From a checkpoint of a small mixture-of-experts model trained on Wikipedia.
Training: a variant of Muon for the experts, 1432M tokens.
Below are experts of layer 2 (counted from 0) of a mixture-of-experts language model. Rows are named router (the router's row for the expert), gate (a neuron's input weights, with its number), up (a neuron's input weights, with its number) and show model dimensions 0-255. Each number is 500 + 25 x the weight over its row's rms, rounded and kept within 0 to 999. Numbers have three digits each.
After each expert's rows: a language model's description of what the expert responds to; "mostly gets" lists some tokens that are sent to it at least half of the time. This comes from a sample of Wikipedia text that the model never trained on.

# expert 44
router:481546504473521498489457525501475502528525520489508465468447520507459493519485530476536492530494496503463496509491481501484530531485460494538525502486516481477487489501534470518545497521512466544488522528485491530498507463506508494521455497495516484523475543509544522546490503493534520484478509518472492465535527486496537512520472473480548473453516532507504520446527516490533453513505535496494448521517481522513538505529512489483497501526485538518484504532508511570510500513525542522445465549523558532493516485509501482515492464460454502465482522476475521524529507536481462524528490505483534542470468467533514489480502492516457525487488507505493490553539504492503545516474471492481489506489507515482500505493524505504530524534527511485496510513530470513439486485478528
gate1:475471505513487522517505507504530480514515487477492498523513496544492518501489480459511516522462496512494463526493571492498475517481558512547480548508543553498524467497475477496471516535538472530503494508487492499525448470541511519471535465467542507491487485472555478491563512502526460492541509536537493493498493509517469517458453521524480486529491503472515502473514483504472548483518513453496509504501522564530480497478484495464507478487491515518525539441496454508499504501534485490530507492468479477496487454500494516503498470502497528505486457515462486528529467537457480459503532487454501464504492484506507478463503519476489470495535452507514477507504526475520491467489492496443446516520518517485506513503532500484515507492510517489520509493507461497515528479535447
up1:503497459438510543507514486515505508531454515503475506481464469475512515504523494509512493472529554493511510514490533510474523508540496486508513507482460526501518498502542478510535508455493485489483544488478461515517521522483462469531461517550468472488471508516509495501514469536481526545494509545501504490507491522539508484516497484507511495500480519554487481501466530516477470470480489458478485490472469496491504446539499496538522477508498484511544470470508494459499512528462507522495499539541488510518523552507524452503506492508490452522533515486491509493516488525485485507474479535532502530495506499482493517473472496576568572487474537491496479502510495529492528549514573487517521518496478501483487497483450492526542543537508499505502490521495506514482452481460485
It responds to: Head nouns of names. Common nouns heading institution, event or work names, such as film, Party, University, Cup, Championships, Award.
mostly gets: "film ", "Party ", "University ", "Cup ", "album ", "Democratic "

# expert 32
router:498474516462526542489511529478498501522518490518462481519469485430527503478499519496460487492514534509493524517525444515472551475534476438476508499566464474491508503473520505523508471548522485517471485508550494488476493510499537554525484500508487501535469502524528513551486477541520521509507517485502489523496517482527501524509501517458509530448485542518508476522466527514499522464496505528518498534484486511496512514508471487499502506490494506501520498501491507521515539525492573515478495511518530505517531458464491532464495471483469480512435493477505493535502519488535507526519467503476531474505481522550496521525502495525470499471498489474481475488536517474489522537496488511503519463514518534477485499498503501448490474504487474526503441486491467506447411488516528
gate0:530526511485519505455528495517513480495522528476531527530488455493503484529515512506488489503487487504513534517488538509495526462528537502529494475517520510503551505492481492478490536518523502499504531539474489526484513465454457536474491518495450551488465520523541488504537488558488485472544479533506490479525497541468515479516493501466462459504522501483510517470487523524470558489450537483487503516455522481520463511516487496539479487492466488474487526511546503480507516441498521496469528454486457510444456500495540516481486488457507520541470443466487517448545478475509485490510474519503524488530532476477493516502506498498464517491496494529503446523482525504479498502558509497510511498499500539468463490517548479505502468513524509483477517499530475504491510514541491
up0:497565483533511459524510535522503502513472499525477533493474474490510510510479464478514514512505532493479473468492457473485518523422487471459498468465519472517485471484483475446428497531542494517485503521489533518471564510488463461510489505503502509506479464498484497481511475437501495491507495478491498504515497511506476501466535508499453482511492533504508525479529521520478491565494489497492475509544510488501519482498539537473476465505507503518506498510451471492479448515455528492505485538477487488505502482471493516518481429548483492523523486510477471515523514480485476558513500497467469521521497515527478484500481468534537490488508511489522424526483512484530471467492509496481436516527504506469475497541518502480489486501517477479529503498495492530503491469457522
It responds to: Football club and league words. Word endings and words inside football club, league and cup names in career lists, such as Deportivo, League, Cup, FC, Eredivisie.
mostly gets: "Cup ", "League ", "FW ", "Club ", "club ", "FC "

# expert 29
router:536487479535507485503476497461461465485478517487510486511485477540485502544473460515483503485497499471509518508446514530529509519459548542519492497474500520483506518472511486457498493485514521464575482515490482524505518494511510513492508479530540535498539466490503462486490534510536498496448550513486507508473489512523478520503528496494479472522504482516503506525510447521492486515490502471523505514471528504511512491453476506469523463539495486528529491535506501502500487500482462475521505489488488496511494549499500480469506508576504516527522477538504528476543490502500501499498476521497503501501546471501529504420481483492500518506483488479558486500457466518524476502528536520541445542498509473468520521498531488457469546485498495542483460544511464549557503509473463
gate0:507518510491493455493490471481470499480504529476490500529494508511502480548497528516530494491481467473525525545490530506558481473494484495500456508474531525467475504499481522494474507499431473538487482574489523487461478469507520510500501510466547494493554450500448506492510498473511500554531507518487478474494528465540507484473509507496481508461470492525466556518462494471533501517504475510508505551495514491480490534498500495471537486463513520498519492518505527515459466511472518483452446512504471503501511476514485516543454496484511510524499467488532516501483530498504511450522490483517490533500488454498491502477544514451527522478492480522533513500503486491488493536498549516487492497490487485551536438502536469533509503525490457515500491539507491514548540516535465
up0:504501487469511505499524461443481471516515538500534471513514488512510488524470541525504523499488496498511519542510532464561535473520469502452491494455483497513539498508466479506503494515493490549521501509548526521468530477515501566489497501435482521495514467496479511502537548489518499521491497440496474498502548459519480533511528447492536527472477517497466507492499494476521456451499508502526515514535459473497500493480515495519518496478495528519500516526520460499500461520488459499499489508536507513515518498503476489531497554536498511521508509535511496511477511509590524444505474522490509510494489486511503498449479548475502520460504486477529531519511469507531491483487478497498449471477523505535512478476516470516531506518483453525470500500511459486507525556518487
It responds to: Word-initial lowercase stems. Opening pieces of common lowercase words, often after "the" or "a" in music and media text, such as ton-es, sound-s, cou-ples, fr-ame.
mostly gets: "wh", "wind", "ton", "hear", "guitar", "song"

# expert 7
router:499487509484474479525466494492467492540484554508510477479525517538513474504548514494488523509508486527519470477467488498501490514477500536498436446525523493478520530474534468483489506514492486513453503498513485467524499524494485469493488496466514456496493519483551522441524515508507467488514452487494466474516525459475499452500504501469491468469496507502497488518522450477462480544509437450504552485500537507501527493491477497505520503475519493529534480469514458524527501514558448483521517508508509481487541458502505480513504548523490485492498538507512534475495466481501516497529489520496498464499488485480517504524470485516468524512514505466520520481464492471478473545463528499519547445509548482482503515494514530523477507528490487491513461544479468504500514435518547
gate0:504517553485502500471524487506519490488474448502515513496500492498504501474574523465540496471475501493474472519534503551490537495475488481507478515476468519554505542495472502483521512499477458509501509500458499508511500488492474527493513509507464495511474514500497480520580522504527517465508518523474496535525512466495505460558486488500527453488520513459491484533548474534497530502450529557497480510486510483509503478474501483487460500460538475453469511478508472527466470486525526487476484504474513529556470497510523505509481454487520523484483505521528467507562544521474491469516539476482505500542499532509476508450543541502506521515548534518519478536477514520529487488542525505503465510506525467495504512529515497541519498505495523498488508495532531461478473503497529
up0:473530504542537496533512538481462504473505491537512480497524514523499465511472517488495466446511552534500571522499506483475520535478516514499539522500535514487493528472526469474486511479516507532519468514472484502510521495454521488461489466525474486518471468471477495464483497482480524538512528504503481478514510511472527516514467512527507560496489510453526512493527493496503519512505489543453505466478498436543535492509453509501485487487533499470466537480465477509532481475509501525475498491547518575475520497489493520467518492493487500487426527507526507519457514456534493478498523500465481529475499515509509503458485476501527509499498545457525506521504471455484508474521528450497500534518523530557527499477500550524511485462512515483495509509523505492486485508508511
It responds to: Capitalized word-initial pieces. First piece of a capitalized name or word split into subwords, often foreign or taxonomic, such as P, Th, Sp, Ped.
mostly gets: "P", "Th", "Ad", "Sp", "Per", "St"

# expert 8
router:503480474496444470482463497491489529531478544518498474486526512520526482515537513502492522523531479513481454502473490501484442524463463547510453450516470520502503536490516485506484496484482449481515489498466479476529495505531462498539526488484511488495466510481497527451545478489497482467478493458465482501523502501509483476536507511554478466490496481541489539526521458482496512541484467454474554486486502509505544488474475509464511517495511511484570475465516502480492475502507471513521533541503475480439501513481494483489518522491484488495505522474513503541541491497511469465524531472516499507480528495466524526516480534499474508543478493475508490496458514470491456488462512495521476467498527489488539516466493497531482515519497504517504548536516462532527545477471458
gate0:483473508451447530525509503524474474490506475492501489514529487492519534486536502503503491569457482500508477480502527485462530495466468489532496526503523503506527499452479535481458502469466496476510531503488525540486527480488513536540538566488541489486505482485495472529477467478456518479479560476505482523511495498507483485453488495497537446522470504494526541490479472529517526533512487498509534496504512508468474506475508474498514495466500493482516476479520526489524511516470511505463485474514528524500509503548481527526488482489566536540546466535520479502508529516498535530526486532441478470503462487517537538498505532519528532494518487478520481518504488460538468498526510504504503508538449473527502496517517531468518513518496507463502504473495577503479503516496492
up0:513480554577449482506498498456523536526479500563495468459492573518521479505490500526509531447506516530494503490550505487509500524480569515520527506518530493476490509520490471510525480531503484551450496456491516444518489526525463513501520470485486475478498511516455491477516506540527463517500490510526474490540524476516490530500513494488502504525525491491516505509492507498495490508498540475487515488497475482459464433554519502519511488462539512510493513498480514543500477519499468492465452493509498474498511483453498446504511522515485516490505511494464485484487457504489496465519542516519549530470475492490509518514481514475471497516539500518500491533529479516486519441461487535489489483480482530485499512490464535534505515519479464514533491510543498495500513459490488
It responds to: Name-opening syllables. First capitalized piece of multi-piece names of people and places, such as Mar(vin), Hart(ford), El(len), Car, Har.
mostly gets: "Mar", "Bar", "Car", "El", "Har", "Ed"

# expert 6
router:468506502479529522511509503547484511491459469521523526528491521459525485481507487499512493514513514502459497490525449507459518520463517547480501520544496460493538479466501471511513534532476532539509498535512503516514527497500506534574490507479454503495541493499504457525514527490507528546531470486494493443505504471510463473544468485502524518517521492497490493467477519487495482469508493537526444520489499475475477486513475489538482474478515497519503516520509490503508515506519518491494471474492505530520500510543488496499514541527512520526540510499512478479470533557515459528472483546508477495486524475498492529512493479529487510505500550501505503465539486474535517475516483473459538442537420470493442519506472477525467498485479471488493520503539533467448506487489488
gate0:529476542475479535516486513522525526491491525523530481521484474508484530472496548515539505510502505511512510458499503522490497517488448533525525503483518479512490511505507452513527488472458522488550528449524484498486466471543490468481519512518503484445504495459507470470482495552493506497490526493481487513551483560512507493512501492502549463501551477551501509454497488484465472508530470484483524502495462497497538516528483498445534480504506513524493512505517478527475426518474496543495527498462502542464537480500537460478496494538463569487499440516477533484480470504513526491516526510478470499481500492512524490526500460528491481484495528506528513492516479485521550508522495526528473484500513488508487526459497483477482517521509559510483483461496491504456540505492485
up0:494501500520531495428502484493485459493445475503478508494493517495528482503485480525470507476487498522516542470458527496554511514537502498480505482482509474433494521493501562517511533500498493484507506523522476465483499507459525530484488472506471432502486509515514505498535536444458497487457479482493508459443525485526481494465487445529517507464482471485531479463525491506513496493515487482498506512454495507448501494485498476464455529504528497493475483476498508490540521451507525484505512499468469532482523493459448496499487494475499486437522550516543467499502533455489495493534511474513504511493495480478439506463541523463497511561484513489513476484462518476472510537494508477529467534503509510522482486482508538481493510513504478491485465500501482503551507503489517
It responds to: List punctuation and introducers. Colons, list dashes, commas and blank lines that open lists or fields, plus words like including, consists, each, e.g. Substitutions:, Turned pro:.
mostly gets: "include ", "', ", "including ", ":", "each ", "----"

# expert 45
router:543444525513473485492518486539505515449481488491504530495490518463500527452522482517477517489515449511509532499511526506532528504494526509497531525456498519507532495511512480493543477482512443535495476475509496473516493521528512486467489488528476530460481497473465515465500502482535479507517500489532499474500518508520482516518489492499520499544483538471495499516520502494480485479512523476471498493527476533510463469469546503543508522481528547529540499504507482482505536495460482536513464469466478505437530504533482521492512491484526517487481513545472502515468477455557495540543473517496505491509512456545504513494511485468526508458488496480454501485491504507540493523449490500514493468489485498563462470490488513496534528560552467490470543483472501495481518459452488
gate1:481480474510479495507527503475482531498501524498504499468474466517483513470484505496456484525483552482516552519533485516538524469499456479492535497489510529498486517563537496485512459531455490480521466474512541490461485488505495519507551500470467504507505507520469457485537474505501469514509516496508498479530516528513473530536540477474489477497520487494502498469549440505493470517474482482482490516440486474556508496502520553501482493501503480503474437496461477503459497527457489522489523525480520552519492463496511481517499482474508466513478456509445489514509493538516481510474466489507519501508515514547461506496522480513483530512514518515534498507486467516487517519501509504539491487471544510472542487478558505497523554505510550505515441474526504485507500561525502
up1:499467513483504467516566529486507516492459492505527471470518476510496518521510515503482495542475555484478509498541516486516488494478493508465540533471512543464532522543512460460527461501490472506520495482487585507471514500499515511487561525469492519481488488490534482501518510492480493503525501509523508476464511477492440511554506531481525464510513528483509482480495453502473462504497514538463504531462516481524478476498515505505466480504537503535483458511469439501522521509477497536491493543470524512493526465527513507552541483467495458528481452533472491490480494535527502479492473518524522518504545523528490487495482493525517534531525497499474529505460473510517517522519532511509497493512499524454502507478513483535535504504514532465552457493509520521477499529504542
It responds to: Of and as prepositions. Mainly of and as, also for, that, at, in running prose after a noun, as in place of birth, died of wounds, game as a pro.
mostly gets: "of ", "as ", "As ", "many ", "because ", "much "

# expert 40
router:445550525499507491477477510499487529501468538449477474494506491547538508527536481513502480540474492473495466511476494489539502488516493543507542525490497449490488504516508537542501516470496496526505518508468484491497472510495455495514505506518514567527487485532545524453512505487464493492454466551492520474525535471466501463514492510504527471535475516530502473492479497490494478510524497504538506548526517514539537501532520514462494473485485513483510509481506524526515497503542514509471483530521504516494520433521508420523514510470459501449518491465494529501507465488458514510499511530492532525495471506468511450547490494503506489499488494543502497468524515490456529548478507522469521535470497512458499496521481545492534484503528534519499472528507468525487493502540519
gate1:524478520471458525495542541527524512455515556534531512570551505477503475486521521471489476543519554524517498525497532508515484472518511536522551486442519462493468489489502496518521522542470512527485467477517472470512539480508493499518500538512511478504475532527536493463539513531530459474476505514514537493496475496496500486507527510517517473493545452510458460498516494509512539472500489498492482513501510507466494487527473537523486504486485466521490521546566518509499492486522485499528520438473466502489481486498518525498510507533467502507491430489492524489531506504474467497503495519517500533535517524522484522461510504513487534490536516510502514476502515479482526486526529504458510473516474503511526510503499493539537510526525503513547523517502520486432462539485490
up1:475494491472525509517482512530514508464468495500480478547549512477513485515493498512542477537519526514474527507477547491549512468499490537543508503446520503490467507502510513531533501496455474522534497457502496486495506514502469491488518539502484447514472519503532475486469526521510451478475468520553482486495483505477485519496507492557535462485525473491494489505510476501514515470482488476457471551537512510504535458535464535508503474509507499511485497487524520500509491512511490491538507485484487495499460462483485537489513525493456496495527477482493521454532499524468506489531522521494532532555509509570503495450504547476488508486518527506477478471523519508463504439520510486476482482501466531502516520505485499510540497544561536532506519519488466525466497574475503
It responds to: Government and institution nouns. Nouns naming governments, ministries, parties and offices after the or of, such as Ministry of, Labour Party, President.
mostly gets: "Party ", "government ", "General ", "Army ", "President ", "service "

# expert 47
router:505475515487480465477472469524498445494528497470515518547479497462471515488512486501496473500459524492530483492531513537493512484449498518517474485511469510483511479500473496520482474548498506507464517529475485492515498474551540514509485499542497509469539495507474539450507551492513484498541512529490512493535479481488486523514459528466476538491575489527526487513532517557482483544522486540492513491458494545484534482526481504477498477479505506468487492500515500537490496530500566491470439453495518510461503502489462519508449469492480502519451489492510495468523476504493483470521447461483496503506493508534460513467508473493501480512514500536503473483517490529507474543512550500495515521478487505549504478529473531524493536500477531517495466529485563503486493532513508
gate0:500526553505453519490502529462525515521524525422503492502475479466471513483545499475490443502443504497509493493476470498518507469506517508494518489544517491522488504501467494441511482515489540527502460533537536537496560523486502488491557494523483485510483519546535541447534525513437503487498482512461506502523478492515532484514515470498514490477538476483491480527523494474494468466491457510495461505491524489513510470511483486495451538467498504493546479531506488497502536474541484496533482484486518531475509519528521494493515495550496511520511451506473505542493499503478541496534505508497509499479514461507490489449525456496483505498516519499502482490505489504510531471506522517502538529508467503566463545489535455479504476468480494548524510486472489475478468482508491
up0:512504500491505521490520508481523506507486505542532523519507501485512433482510454482493512489479499527476517528511478496488520490538514497491494542521497519545521511517474481473494467476568495459509476478497510535450498498506490562466516491512472470492510511496521492502538527502531524488490498482490483509523471494543514516496467529527518500470507530480452509523491485479472501457465501512427476498461513528496512549493475481492519549509463467531485498496531516534497483478485500449502456518473550474496566556526525467516518511452472540478520477502466508518446533506481527494542477526511481501489456552495508515504537538498477505476477484491493540481527494476514529509505495487537511518516507508453524545514483492538521465503499461513484498504509543475495480493484545
It responds to: Word-final endings. Last piece of a word before a space, often in titles, names and tables, such as T-ate Modern, al-ive, Si-x, House.
mostly gets: "House ", "ep ", "ive ", "ome ", "alls ", "ives "

# expert 0
router:514487500479506510504470539507488471494521507531489515496484508451479504470500539495524502514513522504455509513441528502484544508475524544507526476535521542535482495475510473466516464531519506488522494558501506530496490513534522482457476490476485525509486507514530478515455489516508492515503496508438495499519469473511516526495522511481555535499523492481520500477540514515522541493483528466519470542467479525499531486454452512510512517514503485495489520545514509464498500504468560497505520494451464490482563493461498514492498530540524472544463495465474495524558569494550477510490445495531513542508503491506490481480521504520531509528526494488492488552455497488497485500464512513497506499556450492497505552504542471504540505482497510496516478512502506498470474478510520
gate0:532499485521506513521510526499505519515491519517452588507495474442471530476538488484476458513499508503473570503508498496484501514507470513481488462554491479527480491475475483498526523512447509482482474517486534518493525544498453477523554533492484519491508467528476454485481498490505504521465488502547478451469486512518483484470510500491515500516491524504486523528494502548503559548434452541498463462477535504519480503510505476476471517502459544504480495556490512460487474516512507452521505490469493472487512446507506508523517502490501489490484483477475446495491494522480522519483447481505496506522465468490492531474516479500503484529468506538515473474509485506523526521512545527514531518512503487464483503503501520470491504507473490526501491512513467475440465516515492
up0:470517496497506513481479538538519495471491505479519451486515489526510461489464533470529549508493555491476452487495467468506520509549508502517523521468540504490532483492518501504478471524506518522489484506437473468504497450473530532496512492507505522525542542477521526496529495492467444469529511499477507541535494495494515480546494488548511481502571482490476457471518505486489451502523507480501521526530450496531520487466503477506502522510530502462506469484535498540513501490498471477474513514528481520552490507505525474482495469506478506470498495525510528471540477489485458487508511478482426476478486529496499480519500512481535539476550532513494504506496525486494484459514474465510484502513519517513524480528503539564494523494453502474508506506488494558507554521511517
It responds to: Sports biography fragments. Word pieces and nouns in athlete profiles and medal tables, such as place in first place, Personal information, and name endings like Warriors.
mostly gets: "place ", "play", "Play", "place", "rac", "rid"

# expert 49
router:480543464531508466469512491507492481489495504500487518519501519542499536514535522469502510538502509475549501494533552491466477464470523452482546529461487489476538505484486470460450550495470521490530496490496514490489522538495476506497506500472532532469463487484556482484479540488513482523492523465520463459507504506499471476493460527504456478508507496490530526485490508479476540532512520527495499521489546485504488510519556498508509509536522523497481521480448487497494480475526441476543455452509486521550499467533504478536520509510522479508500515518511448460482525524496486493465535468520478457501467461503506478535486522460523509500540508525536534481507499518493502506492501461497443501526473493509506536500494464528503471557518476520524490508476502511479522522491494
gate0:479521534489511482508485488504490521482500506489521484516490476520509511490516540452510553490496506467506494491473465487521505479522525494487476456537491499483522513504461512510541490404484454512454513497456530504512488536524478480513524528488495502506516566529507478531536549551480532498524492491468523477512524509527520480487470459506505495514475465534489480507520497554501493508503429526528463475508503488514500517517499498417470533478465539472518517463461493487499513516521495455488505525476492497475521492473479468520506465498463518539458528492519509497537450505485498504495501516494512520505552525510535514505536496526546495517499511489495538519455497480548474490459512501503484494493512502472440522524514484492502503525509515460472513511519522515512439478490511
up0:488539521426484456509542512467498506553499456507501482496480474523529513501507519476482450532504519465503516508552546499522517489479491493518492491526537488503541544460495510441495491493532504503480493509493541514458490481482521512511533498433495511534463499494524490510480480506481479518479484497501480477515532514488475477502459495477510486492463504474517482551460516474523519491512536468479456519463555482507479475512466464522482516512528532497508489491459495464509497509479467470490523562490482501536510486498487510502529505481529480507494506498484558495490512527456521477501525487505502497525530459492471476547467497496516495442504530451511516529495447533490475492492486535511471517506518527495496507506501539529507446497509494516511445545476469487495504528516552
It responds to: List item dashes. Dash bullets at line starts in lists of events, candidates and credits, plus adjectives like related, various, famous.
mostly gets: "related ", "various ", "different ", "famous ", "stated ", "important "

# expert 62
router:495474488481491491510478557481488521524496544525504494501516494472479477526493505512492502520508497516443467484483485508490459513520482546525481504549513508503480535494528452479465478491531477513517502524533483522513502495500535522544493489540495482490467545525531508501497530488540493479463510472458485492500530479541507498534507514502511482444529504530472543508457490490491524516481485474520511503530483485520530494475445502499519481521515502496508458499553474519524512487479495540529534536514537492495547490493520481506538530503451526507510532491494521502543523494520509523528493534513535496502556502533509492477522456524471526524465476457501511520506462488577466519455487526568476488490492515502520501499547476515473494520482462537500538532535495484449496483481467
gate0:477481497519471484487534500488543492525547509511499535518528525472508564494502504451496509530465528512546528537552517455509509499524480467509542509480526517512489455500506507484538510521525505530486484546520536482465514539524503498500523507519522481497535517524501509539469513522483513513509494483491509503538485506509485484453490525491521487524492552515517521467488564509501482476508511541521471477498468441528516477525512513544466511492500502511461504511501495509489498525530494475512500525501496482501546519483479477524513486505488452537482519464471464464501519483495509503468497494410521521471504476498506485541473522498547482523485519561520480476504487499503471460537526538489541466472496499489499511509479525511535477540514469477504513473517498467489463494566544
up0:507513509530472509514552512481558464523538550496503524474488517539526501500495526486541491490509530494483494485511470494504465499511493492507468513529530528527514506483462524511528549509515488487505493507571504505456481496508468535478536518518486448494516490531512493526479506461486447537517494506509527500525509516480516471502499524466469495529527487543539553453515517528514545544472487518515482502472497467455511528483515574479483528528494545482541456473499522521512507508487556480504499524502458490496508493533466505488504484543513493473506488473488479503497467442501499527457542499502492561505518483500523540512494525504521493519515454552510503500487507552476508493525520498492536502479452501532509489492504452533493471479503469514507525522491499489485479468524515
It responds to: Place-name pieces. Pieces of US states, cities and other proper names, often after commas in locations, such as Minnes(ota), York, San, Chevrol(et).
mostly gets: "York", "San ", "Indi", "Hung", "Bel", "New"

# expert 30
router:504530510518506538456451514476476504510477526524505492472497503514455513529498482484471506486480482527468513506454515507512490511466446489528520490482525465485466547482479529457490521557474521533566469531506479518494546490480530557499486492514546526527506526512490470465511554474552477495491530517492534480485516465506524535505493495463489469488468461538528503473549487496500514516469520497504506524469485506550482535488544535504500487524491497499518471528460512523515493517493498516532497488506529519515496463524481502508462524539498501502460488546520515464507477536536495469520495460480528477505492453554470518439488474524481521488519519521517503489467497508492511543513496495527475548498514498473517499518524516477506492540485483490506486463534469528507490546495499
gate1:470546450515541532465511484505543499478498503497500504490537496503483494467482451480506478474515463514521531507442512522510508528483514533496509501484553492494501498532485521496479502491519506480478475487523512503478516502523502470501502508522512519525528513447466530471555510497498537487490509507508486563511496542495492466493538454486554498522483484529482475504530492496460518472490478551504463508508475503484505496478523500515501514485467539497500495485506485452480489502475494489534452512467467520507496501524519548519469486540514523514498476535515489484509513433538539490486464515503515501507529513505521518473463508476491516511547523497491492482511519515514460547497523496563486542520505469477480522512548501457550574487508543486479467518530490469494518570501526
up1:529527523486515518469501533502481502498458481532484527511487474490517531478477472496473460502521498518495515527503512528501474480530532470501500470541470540512483517503466556524504517477509507526461509476500536490469496511524465505492484514545447451482520515550444498481505536488564536482524489488529508486460473535526512491459512550501464512482476486508502463506499522515493510512503518486483507481481512489451541520438516535485479551521516528470501507510505525464479479478514489460524511514476498492520525487505482514534481493478537496504478449493490500504486513532537494510491549513447508542464478466496489497537531534490511494519481479546442529439511470487482491511513468538480489502491495480512488502468504507530541457493535505477499490468490542474480446511509516
It responds to: Film and TV terms. Words about film, television and music in credits, award tables and filmographies, such as film, TV, Production, directed, Cinematic.
mostly gets: "film ", "music ", "Music ", "Racing ", "music", "Film "

# expert 18
router:514495479494518485524472514543491495548544482505492490515479536494467508549459521516476520524501485521488466482570536533501490549470435460514509499535446508491479528504539539516495482497495457545526462472478477509513458480508532510493476494519492497537467521486479531453520524474523489513470453436470518502529505490503526516490500517486491491482472488501497516510520491480503478501518459503545512528512465536474546489523564512496519490504502538465503464516460476484516482498525538536505519536531518520478514482546547477500534513484458486498515516477536531514504462495508499504545548466513517485484514543542512525512472513515467488494489471490478499487535506474475494502509482497512514497536529516495511515473514500523497517545464498481518514488500483512482516492461449
gate1:473486507474495507540518532479524481522476513512498495509478528493500464489494530504540539502514509497454541478519484483528478500503493532492499549539490529550475504507501429487487519528516453507475495486485484509477464474505530503484485476533473508499459541441503480552480517478493503489501534494498517555516463475477494482506509491480508499487515529523491505489481482526497481487472500530482507452489476498489492500511455484484491489530517468504440498508515507535496495536510530564496498487508484471525479510462504499490485486500525494482542551497502492461564519485504484510491461509543502511479493516526503491480472465477440530466491466477518525520517494494554519530511494522509562502469468539515527496466479470494530530477476490491509576468511569506484525533503473
up1:489512499485488499536519543475511531518476492528510486529478515490504498472511504451484538485465513523480547501526485503513526464468474506494501509530481485520497521496484445473502524545525476531501492523519508508473515489507495500481511497543464498505471511478492459523513528492542487550506481489506416524521526469521451490507497504497511468495512529479513483497464477495455500464460456475504480501496519488526498534545464488477478503483497488515478458486514523485494500500526507539479490518509481503494473497515497513537509477473517465479542514509508478475534524431495517530542451504496499514457483518495516524489489451466464547459453509452497507469496499501533501543543509511518550475463516534523492461491467466452529534495459470484455545504520543501509505527494506
It responds to: Place and personal names. Proper-noun words for places, nationalities and first names, such as American, York, John, Mexico, Japan, Mark.
mostly gets: "American ", "John ", "City ", "States ", "USA ", "James "

# expert 37
router:532493526552468475470475474507497547495483524509484466495530518460533533506543489496446508518507475490500494506538477514536507477527489518511487516526506471509495518528502498490504486476531484527505528458479488484495513473481523457540535494472506520509529464509520538521525462510497547485481506517500496468541541485532505487481441524501513522527465508514501470524442500476481509502504486498517524493534511514546497472538538491450508541500507521493544479455458490481492546501494483502469443503507519515479537470524504483474441491522540531485493509514526507526509441514501526521537523513510508534498484525463509514550494476486504483457461506479525494532436506479478488492498478534491506497507467514527507468495493541524507456540513508491479458523464501512470509455500473
gate0:481499511504520495472539527484495542486513499484553525488524465464503467482527471508498442537463516498531523501501492457484518439546533477456517494488488558517500488516467512483493475495511505500498515505545539519469517515481470493514520518468469518511492500559513468521522500518478498511530474497485478517473514470510511573467478531546511517517532532502513470489497473521487532477480495504504488458539512502540513501500515527489482495527486471528522477463471507465493518442486529458493530474473484497513534462515496530511470494458488504504468518470500512472495505498502494515530506467479513500525493523534509560519499527538482453490476527479490465523508508477470488528552533515495493446509522556496517530444525491520500448513511512528548479497509512501494490506520532
up0:479540511496498484469502517501480493471486506540478537491504473440485479497487523487491507547500455501511488492522498466494499477512480492452462494445528475527465508523534558482523487505496451527500496474511529538526497543460507466529493485521505549515497484520475460490498474541525526457540487488526470506487508488475509479501455500496508526535505514490521503497500506498448521496499541524515487514492482481505509470517477477504493448545545557554486499536478524463520500470513528498524512490457478494508484490547549460503507481530536478483443504463512520489497469468464483475510502464476533500503507484515528507519511453499533478451470475503497477522520545487495484508486511524500538475504483482494497466531486523501490449536538464510511507489521467506463464463513512
It responds to: Military and church history. Function words and nouns in history of armies, kingdoms and churches, such as of in Kingdom of, German, Catholic, Army.
mostly gets: "Catholic ", "German ", "Jewish ", "Army ", "church ", "army "

# expert 34
router:469537494503498532495463513458534524522464531508530495468534516499493525524512502513505524484531505497498478486458482536514486544483528474528451557531524489491512524476521474516506487503537504528503494489503467498518493495518478508460455483527528453476470513499483532512532545513525484529479527509462479495458537478509523482513533522479477514440528471501478505526473479491476479519488485495509523457490498501492535520484457491466525501512518459549510503490550496508496541498487459485534528531474523469478563565515504548516494467525497511548475506501505533490516487454512477473513470541510502503488506540520537508481510508474500518489487476462512478499517497508484464560511501500506529487492533486471537509512533514463470457510518470536550507524502509463466532518514509
gate0:485503502490519537496533506500540539509491506493449531524496526467468550509469427523513473505479531490456517485547505494477510513518496496513478538480471496490458467482501514469514471513509509509539501513479519558523529490529501493503531500530513519477504524500478489484466474500506461444506488499521536491498499516493484512518532485548512500526531520525498494532512504502528511499525520531509441521482509502498474524500482523491454466527485515492498513509557515472492487518515489459476470463462536466485484531517512566470507505531481526496498440474514508526528491517498488495511479507513569458505546534513507534498542477498479496464470518485468488549499465564507542504513494518488531532459490489514488538507496503514501490515474505515510544512488500498504506466444439
up0:514521540578521479520464482523512511532527531498494489490521500534522445501519530537479526485471506509512471506472478474504457466553513478504552487511546504464500519496519484509494476488501487495466463491499465487507513553501529511490463463466501486503509465514520510527523507512515534511502569500504478477534475499536550477520461516491521530534482490477517488466464505473479470505493511465515534530499465551500523472497522461510537554480521484505496470488469473478468512505555510512533525501536459504511526481486494473507497489473530512507503512505529472456448506493478531506537504515530462535478499521483476505501437493489512501516528477484517518497488541471468523516522526519479475542511489477509496524536498524506485491516521516495478441466468498485479527536494516
It responds to: Word-start prefix pieces. Prefix-like pieces such as under, con, over, out, pro opening a word or name, as in Funderburk, outdoor, outlast.
mostly gets: "U", "con", "over", "Con", "out", "Pro"